Weights of a small mixture-of-experts language model, trained from scratch on English Wikipedia.
Training: a variant of Muon for the experts, 412M tokens, 6961 steps.
Below are experts of layer 5 (counted from 0) of a mixture-of-experts language model. Rows are named up (a neuron's input weights, with its number), down (a neuron's output weights, with its number) and show model dimensions 0-127. Each number is 500 + 50 x the weight over its row's rms, rounded and kept within 0 to 999. Numbers have three digits each.
Before each expert's rows: a language model's description of what the expert responds to. This comes from a sample of Wikipedia text that the model never trained on.

# expert 9
Articles and determiners. Articles and quantity words opening a noun phrase after prepositions or verbs, such as the, a, an, several, various.
up35:445465568475483515459523539537540487541499528497521522495367408445539535520486481427481480494594508503495556548565497566468443487448420463467477616476560549418510443557541547548477500489447423392488403535487540513469550434559495398446452490418555516488505531496474504486495476481469509534469465495419594447550501511374494547585598521578564545526514570446464514589593509578479487484535
down35:482544511560439483588483492458462414433447507504553504540503506540452446479507448457408565568472526523441448526474429464630461512516534499494452521474444563533514382496480483463490560548564549521506479401475556500499408615435492523273507462561516465477430519531544460469501473561489449532510572566458492501461507555498573456451511495579538562478484452520441426492496527485502558475535

# expert 21
Syllable and hyphen pieces. Hyphens in table separator rows and syllable pieces inside rarer words, such as ara in disparage, gen in progenitor.
up3:453623501434541574457482492515459500496517529538477512472537508535404508494561450515434493597482567337548469446481447419457456534477472547505465589528449532412467473587545456449533522508495483412435561527522468551464543509550506519459526477600542516521458518521404422537478569465575490371467474413542485457509509485418484394454433490461502526521518589491532479475524428577484530522471
down3:434490525469552496427417492434483517504416422514504521589511519383474489633474515571436493496492554538517520470512384518442502414520485559451467503606612482640545432499548528497555587430548472455540515481469527405496506467466556503537537502438506477430458548545568497460484519535488488456581490504531408507550614501477530521543544547477551510481541442517557499568447569500475437512459

# expert 15
Music and arts words. Music, art and film words in band and album descriptions, such as punk, guitar, art, rock, vocals.
up1:543499450513504566514411464467496480470472471559512409504442474520457476450425519508522442596562537530475537425437549437560467505422421439503439435551467518511528344497504430589447470478423555443563434483486508408438537575467458447496534544577502440561479459584535462533548524491551528527477471474475577399472410548524448499493540452501496405536473481470499545497422499474397582505486
down1:510527632562422525459545493525512495457512542568457495615567512449492493509521490578515522485624479524485545558465522506461452509419488435408550463453512538476526488456541588454486524492491482459467503510493511502561491519454502570524560553523493402497461365419511431477545448487439596504542511624519509411430515534403523521604558508545551549539557541472551568505481581540508503404537

# expert 22
Personal first names. Given names of people in lists and tables, e.g. John, Robert, Christine, Andrei, often after a party column or by.
up1:491587443533491475486507480497428529494510545549570481533515498508523454474505492485544516518534513409503478447543511526531485601526520563484473519518549482376449575500525466507378444526542501459547592560477475524371528551482457495564521471514453544427509422527542549461449471503576638472514492515489600521459488536461489575537557423600410448515526605544484463383554429565506434426469
down1:526450512573525502367549477573460417539476416529441502537563482494470618496569521537483431465580456465570459549454492439500454527522478561492480539507493530551455483562520545459511452360507494485509508461451509480494486607487466514562550572542534457539430514503415528558491465569490439483543485501362486423460525452493451541547400491395509383502436560455519536504517597521524453506495

# expert 19
Mid-word consonant clusters. Consonant-cluster pieces inside Romance-language and scientific names, such as ass in Agassiz, ss, tt, cc, ff.
up3:473539408607479564497530512499595518524586495518511478519567563492540539516562506543538398495379502412489566499460605538569541509446474511524422467428541488470485584509562551507405452523494465454472412474565578563576585548526464513482432457497509519470530563396489609595458494461449467505519526431504443531460453463449467475542496550550525507481478579507438559502449571467477488545449
down3:511507577519485445534583400446523575451586525425466544550491456474592497487501540476551576449520415428484499497548450571543434499459464506523539506462506419540462523504576469508464509530650487610515472543481543518494605520498397440601547456464492530500448512525539563545491443632494540469482444489465526468440510445459402459455537408523526495517490434501451480528519533462425566439535

# expert 2
Closing brackets, quotes. Closing parentheses, braces and quotation marks ending citations, authorities and table entries, e.g. (Smith, 1849), WM_{164}, "Old"; also known, such.
up3:427485503582526479456515464523500511540558393420514522493535518463500473481579430477453494445436530459506570564505475478523553506524418434506551533442530554461538465546477486504471497580492581433501559518514492464548491520524477391493443543417528469545532560428504482498472600527469466392549555429540547487531583516516557407460397401581529517598510461530476455455525605540559532367470
down3:498432471560533416540450476402419608543517511534468426505552511527449553441545507538448463589588454490463534562539544517494535468453513526550516582566544479533495532459552539469532509541550443467605503502550467572487440503301509443458492446538445537523486472512463465572403464482497561546484492507545515394456490463556485550531611519492477417516429430513575451506504505520483466562498

# expert 11
Sentence-ending punctuation. Periods and commas closing a sentence or clause, often after numbers or names, plus clause conjunctions such as although, because, while.
up3:506486482580401557512474435553433437559454379475502475548502482520638409503500503486509510480504535505484449478520523535500461528516551504493516465470567505471520559443479402521565487486425527525575549516507560484468411514531565505652561490543488563525623542571546490521527483493444581459467446542435446519436566508504560488499532547503494496423555410539453522339466457524463461469540
down3:576493539499578496543549464415553577555492528452464493490539484549310585546560479467426633480476545535552475434557599476470534515534481505431518527402386522527519457475493485468520542498571495581551471507590510465513515541532572563471447469478487527428500536412431529506511526496432497512606532430536541517555495466479423580504496459480540455471455554556511484575526555480459461528499

# expert 0
Table cell separators. Pipe characters and semicolons separating cells in sports, results and classification tables, e.g. | Team 1 | Agg., score lists 2–1; 1–1.
up3:519551488394513503521533539457567359479487486527540507437435466507394545518404489483523393438490493454591502499493558468508505474571475494470470603453462444492407497507459477461514574570431555450562512554451514479538572479466404475451510470529530444410549576535499462631583436488493515403541528535496561569572527467454471475513490507500449511485434591481541517527422473508581521531525
down3:449445482541472513574536367450429537500567484529535433518537504500629460495480515550494562549453484530480492544483466567437428498442449401468500416539481537471548518449489569527486401506553526443492517445562434420463517546517582539446462559447482496498428336424553464465508514528553477539522522515476407438450503587514418499437464491457503485515488413536527516561559588495507524450441

# expert 10
Election, census tables. Party names, vote percentages, minus signs and blank cells in election result tables, plus census phrases like racial makeup, Latinos.
up3:498479399459576498507503401623523427541549432524537492375518462526448488488418584558554429501514421466465438512518471396499515526511487500486559565480542635481552577519544495541605451524476461441574461496489494546483440546485495485556559569581501578520472425501393446568537464424552531524498447497466491503419488526554493501515529522471483500561425499477426524493489532495458388477483
down3:618418495620518557454509480459561473468488475481475513524457553467453595519453492485448457558437485475499523555525503605498351450428515500538457458450564489482561514501565366514472463555559507521453531464528511415468522563474536568489548486412496464434458523549547508469494463508478505510504493513497496523476488506551544528507449516603571502513492462601544455584449521496576642616453

# expert 23
Sports headings and equals. Equals signs closing headings and sports terms in titles, such as the = after 2024 Chile Open, Cup, Championship, League.
up3:525521520565504445503571520465472471515509511497536496437568542467489432445556385574584415461579489570583435568476488499495493440533503461568544509461452498511524502488482483496514508485532465566508627531603516464590554515495487421529561521542516500459387530543577565618467515542527501456519593539517528488602508463451414530421559450463554472502490493567411508399464464548511415540462
down3:499501488440546510485474464515519468461525549514406482602454536521481505501441561421413551578548519465452548434443483529464515464419494527470477586486464463519410575516582544473449472486475453441465400423520493453483398492525486571459444463450566518517521427416469453386499490437459523440503486540430446506509578493609572524598512542579411515464460540454491462583508540463467544501600

# expert 6
Name-initial syllables. Capitalized first syllables of surnames and foreign proper names, e.g. Bu(kton), Wi, Bre, Fo, plus mid-word pieces like Hartle-po-ol, Vartha-ko-uris.
up1:572473447492496496480464521548504430578462499554591506514510545411539514500446522531519461492523456511540477454474584541509521456541451434570493530484530478419539587513435482551577557448529517475530549515493614457462630494455474416509492528570426432477558556417516557604565529536489355453532514464528500507468565497560430509426515417462464496380444515456539587500514542439573502531482
down1:541516534521496510435441491421469539560517445442483518455499544407537469566496464481492539554529585573570522455488448489608489440487547545467456509507544553462433499433450468604448460496507550495657459538527462477512472572489593536547431541479570490527395466610486466579514546568596567494510538552522517459486568609531503438451479459516574550380513478502495539533532450486440488509505

# expert 1
Capital letters in acronyms. Single capital letters or short uppercase pieces starting acronyms and codes, often after a parenthesis or table bar, as in DE, PAOK, NAD.
up3:580517448424486479554477562497542402526488511532530500429577421499447498508451491506539524508530494633572418423584530412484537569433443539505503493525539426407543463612467577504602440474574474463496542480437509477530498516507496443505474614463542480492462477505539496518517531375489485491476448509461507593581489564429469493517447462546597485438393491452527569551501548553502531484515
down3:497455520555433532499530478452470487523615456465460514557482548589546490456378497531422540462560527499421475472567487460537464497556536519527419573477521572531385537443474544567458441650523626505526506505480524504535432472501478528571532450550611509503481512608444498523521483498475522514489430502549443486398494409518477469549575538438486449425513501511547532567564508449551526478427

# expert 17
Dates and list commas. Month names after day numbers and commas or in before years, in birth dates and career timelines, such as 14 December.
up1:455468528548510514557538501540471504441544422521474542538486431425389434433501511555495603518394510508444569504522456550493504428521483458517520541578513468469495533524466487345573502486494491528451476438505532416572510606522531536504596504539466496523489515503418440444522453612450460470508452446479432417393520469496430416485387527513523473522463571571570488518514479490411524560530
down1:505500434477516528592505569517500534539420458525437491503570522553391553465549572521518399586521536493478606514480471550467473510458449529576469508487533476479481480530585568529490534536526463531510522520617510509523488584551435439441417470496558365483502520446592486606389491501492463501574503515572472498466445583505547426530445595431479556587443505484492468470452515477590481534517

# expert 3
Common nouns and pronouns. Everyday nouns and object pronouns after articles or possessives, often before of, such as way, business, it, them, species.
up3:541502455547596459539447473475486552486544436486550466496506497448502444506545470495443526465535526562548500523426540458533555504564393547543527463509540444470519523436566514457456463402519497422537510480403448386529504535441440417354460452548536453436477419459514492456518543470462526441519506505452569457447502486529506491484450464435401414514433522540496462419473480676492566547475
down3:417530504495532558492573546565488498521473439484500430523412488531474516454476473466561475423424503395473547400401500489500544503508455433443558467566551493630469483583515448375586490554488542435469529504461559586479462444549599498542547516492446498504458475522526413479559432568518488445456477547460558523524553497442546520554442487476494546440532485544526535511518534364424441516560

# expert 20
Prepositions after verbs. Prepositions following verbs or nouns in prose, e.g. on, for, of, to, over, off Folkestone, and Al-ong-side.
up3:521486461560558440488380528576425463467554447539384436450514484487541409476556545497452525594488542488465468500548485523505570535434458478554446399617487570496471558448548545485513413529461528569527493528477526467492538527515519497527502440469551509598470558502497542393505506514432548537424441576475470462532522556502601461514488414545409556471506575435505465527499502530502560436388
down3:546494526509590461533444476449526517444570608501496539538540476543544486525570552468479419485521505543523544575602464441491587555421535498434558504481539506528564498466490409525534450479533495447399489433410523471475504515458471555519497485595423499523463463454430472440558492582462448513506597417579478508610559522462422419472597567449573469489513460510473452568445510550540462532571

# expert 16
Numbers, times, years. Digit groups inside numbers, clock times and years, e.g. 3:15, 10:00, 1980, 640×480, and the colons and dots between them.
up3:432459465540557560582532479483466523506427507503526465419557427447520486538474494513580467446471545547448473495522511524516509431533444585517512386526441536501529480452548502534586443516418568474515548524534473502483478479488446520497473471461517483555431487506587484537533567521617538464569504393552377573585363487571423549462512528561474488463484440488448512469505471387424576484581
down3:484562484465370532479541530453467437456534438532429518495428518555514505490519500520457513553442424472488574499498502459484541479505481507426495588538519481448415487528535496550502416495555524485430450517418577525561561469492392563433480502525514447522538502619566504475525461492540585463421491536536548367434561460431523460394543550510393376539448548453532495547475569461536473517538

# expert 18
Line breaks, list dashes. Newlines and leading dashes starting infobox fields and list items, e.g. before - Listed weight:, - Authority:, - Full name:.
up3:543381486560460516489470389489452520608511459511542424551475500550495537470508485521529512569510471513496499476506564519457501541485470492487466476363539490449531440546487505559617562460483443497419550505482516465519490467472554479557428575475466522552513460524543535521577528401485579537552492494450481561581489431498511574435526473504542552399386585532544552522610432565449523390552
down3:549610521465580503523573540557515508428580614465476447469445494515454514608425562500533480386497500585529405476522476495487575450552569503480543549503434553435535541485532511488534566509469506536516515495470541473532493549440541528417409489502486536546508530441530520519533452549583504486575491459508508398501530373458470432571522476616528552577613516540514421483518487501467581509505

# expert 5
Word-initial prefix pieces. Opening pieces of longer English words after articles or conjunctions, such as app-, dis-, int-, un-, plus the modal can.
up1:609550472571459465509405497456527443530505528546607480589572509581474518500537514521455495455579532514488488540501485404464552433488494330526449462506422520433537504574516531531533585495533512442603447452506487469592474530487491541487548571535489481521590488462368481503507460508559491485496453484438453566482454483424546590558427523414514525467477457565476469531465442533546560482453
down1:364536505591428543598501453487556520462556549445528489433414511471422429530524471489488491517598506497454500539476433559502564568542552558481475455506441496474497491510485422474486499433445539437492518504539467427486480466543557544502581543580490638492474467561511613512511549564473465496469537540511497394556535455597477517511593463464547419452504438546510491494531616503436473459576

# expert 4
Conjunctions, verb endings. Coordinating conjunctions and, or, but plus past-participle suffixes -ed, -d, -ted after was or were, e.g. listed, helped, moved.
up3:494494446488500531487537420407518558695436484499502490474470608440498509488510556466534454568547489506505477445453437497494458551486516527502485541454502489453559426577545447566588363494553490474552468468520470470444583519506496496634497445526492494447497570525503418493498442458573575457489564490542485436410420585468522459489475528475482493502500500533536492595602583500526543448469
down3:441501513481494419379521502440559561426494538431559425480505446570514490549526511465404528547389562464492523465414481577547468606524503548473463480557461475465458546464495461424527478535519532525487508523496429430432450610506570479485624556522483526534490452536546545520486596550447444533400464424508453527556549478566412413520546473454512494485554538476478505415467500484518401467499

# expert 8
Short mid-word fragments. Short word-internal pieces right after an initial letter, e.g. C-it-rus, F-ir-st, O-ut, Par-am, also -ruct, -fect, -aged.
up1:415513455493557520501483454520461573528432532558391408451499536509458415370500437534490487515522483441507532526549534567550511493506536491539424392453470494558487502445521513545475514548424557500545440516450428446472554451513525464535512526558523403527485490469546497514558432444468436505541482504408410441520413512473397477539471457462500471484484490431411384459425476508619579569462
down1:462562545458505442502483481517596542421529492485411590466528554497488498447475407430478445525499435540490510562475507392624552491509465466485472437463477491523531390447569429463514535484478516577493494449498562518490447533426529484400444531495485500471513464452585494545513501461486562460535486471592459508402492377510351502492551538508485554509579492524563413461508462562568483435578

# expert 13
Place and institution names. Final words or pieces of place and institution names, such as States after United, County, University, India, Bermuda.
up3:461459470600519475593520495511565449495508515490517500422535545512525490572449530477508452502576486575599407512495464443496503553589501414451483493460508566596533497482481591544576528472463488358443463549496504525571508523514343473620510468521517560536522453586486549559479526467517477415513509493498516485580480500574458401540442540492470485370524486474448517473465552464485410498490
down3:552519490469536488472466489433464435562614471560445538526505431522519548429537493605469432522501541498490631513504527572474467568383464521644533482528492513407459490540601465479428501577538581536572552470496457481485432475480606536524493483520513526540451516401456485445569512490424471515463487549508457511568543504458540548537523474447594568482580444506494455538524519502544523550604

# expert 7
Asian and Arabic name pieces. Pieces of transliterated Korean, Indian, Arabic and Chinese names and non-Latin byte pieces, such as Hyeong, Mujibur, Bahadur, Kh.
up1:531520574571568512512485504527547519475566555521450543570471629433474465513491537532493430504502460476384414470557474463473498484508419491551602476522509552445415510483523533498497485520516516489534417502457465350629468498520584485582519533450482458555520544521473573543411457586476455477502440502557538423417474547534462421428492417581552542559456483559527424480499489566493495535510
down1:524557392451529560510472521521532617503484509509513531483504514528540537551484423448450512473502555463484512374414554488485558507442498484540464482519489520497526410546520489565532470488508442482502447528506647561439483512470451569492546437507434453432496423392470501459518482486532509547521509540618514528448565530515543522458507555329612473467461550508593498463495482421464480623517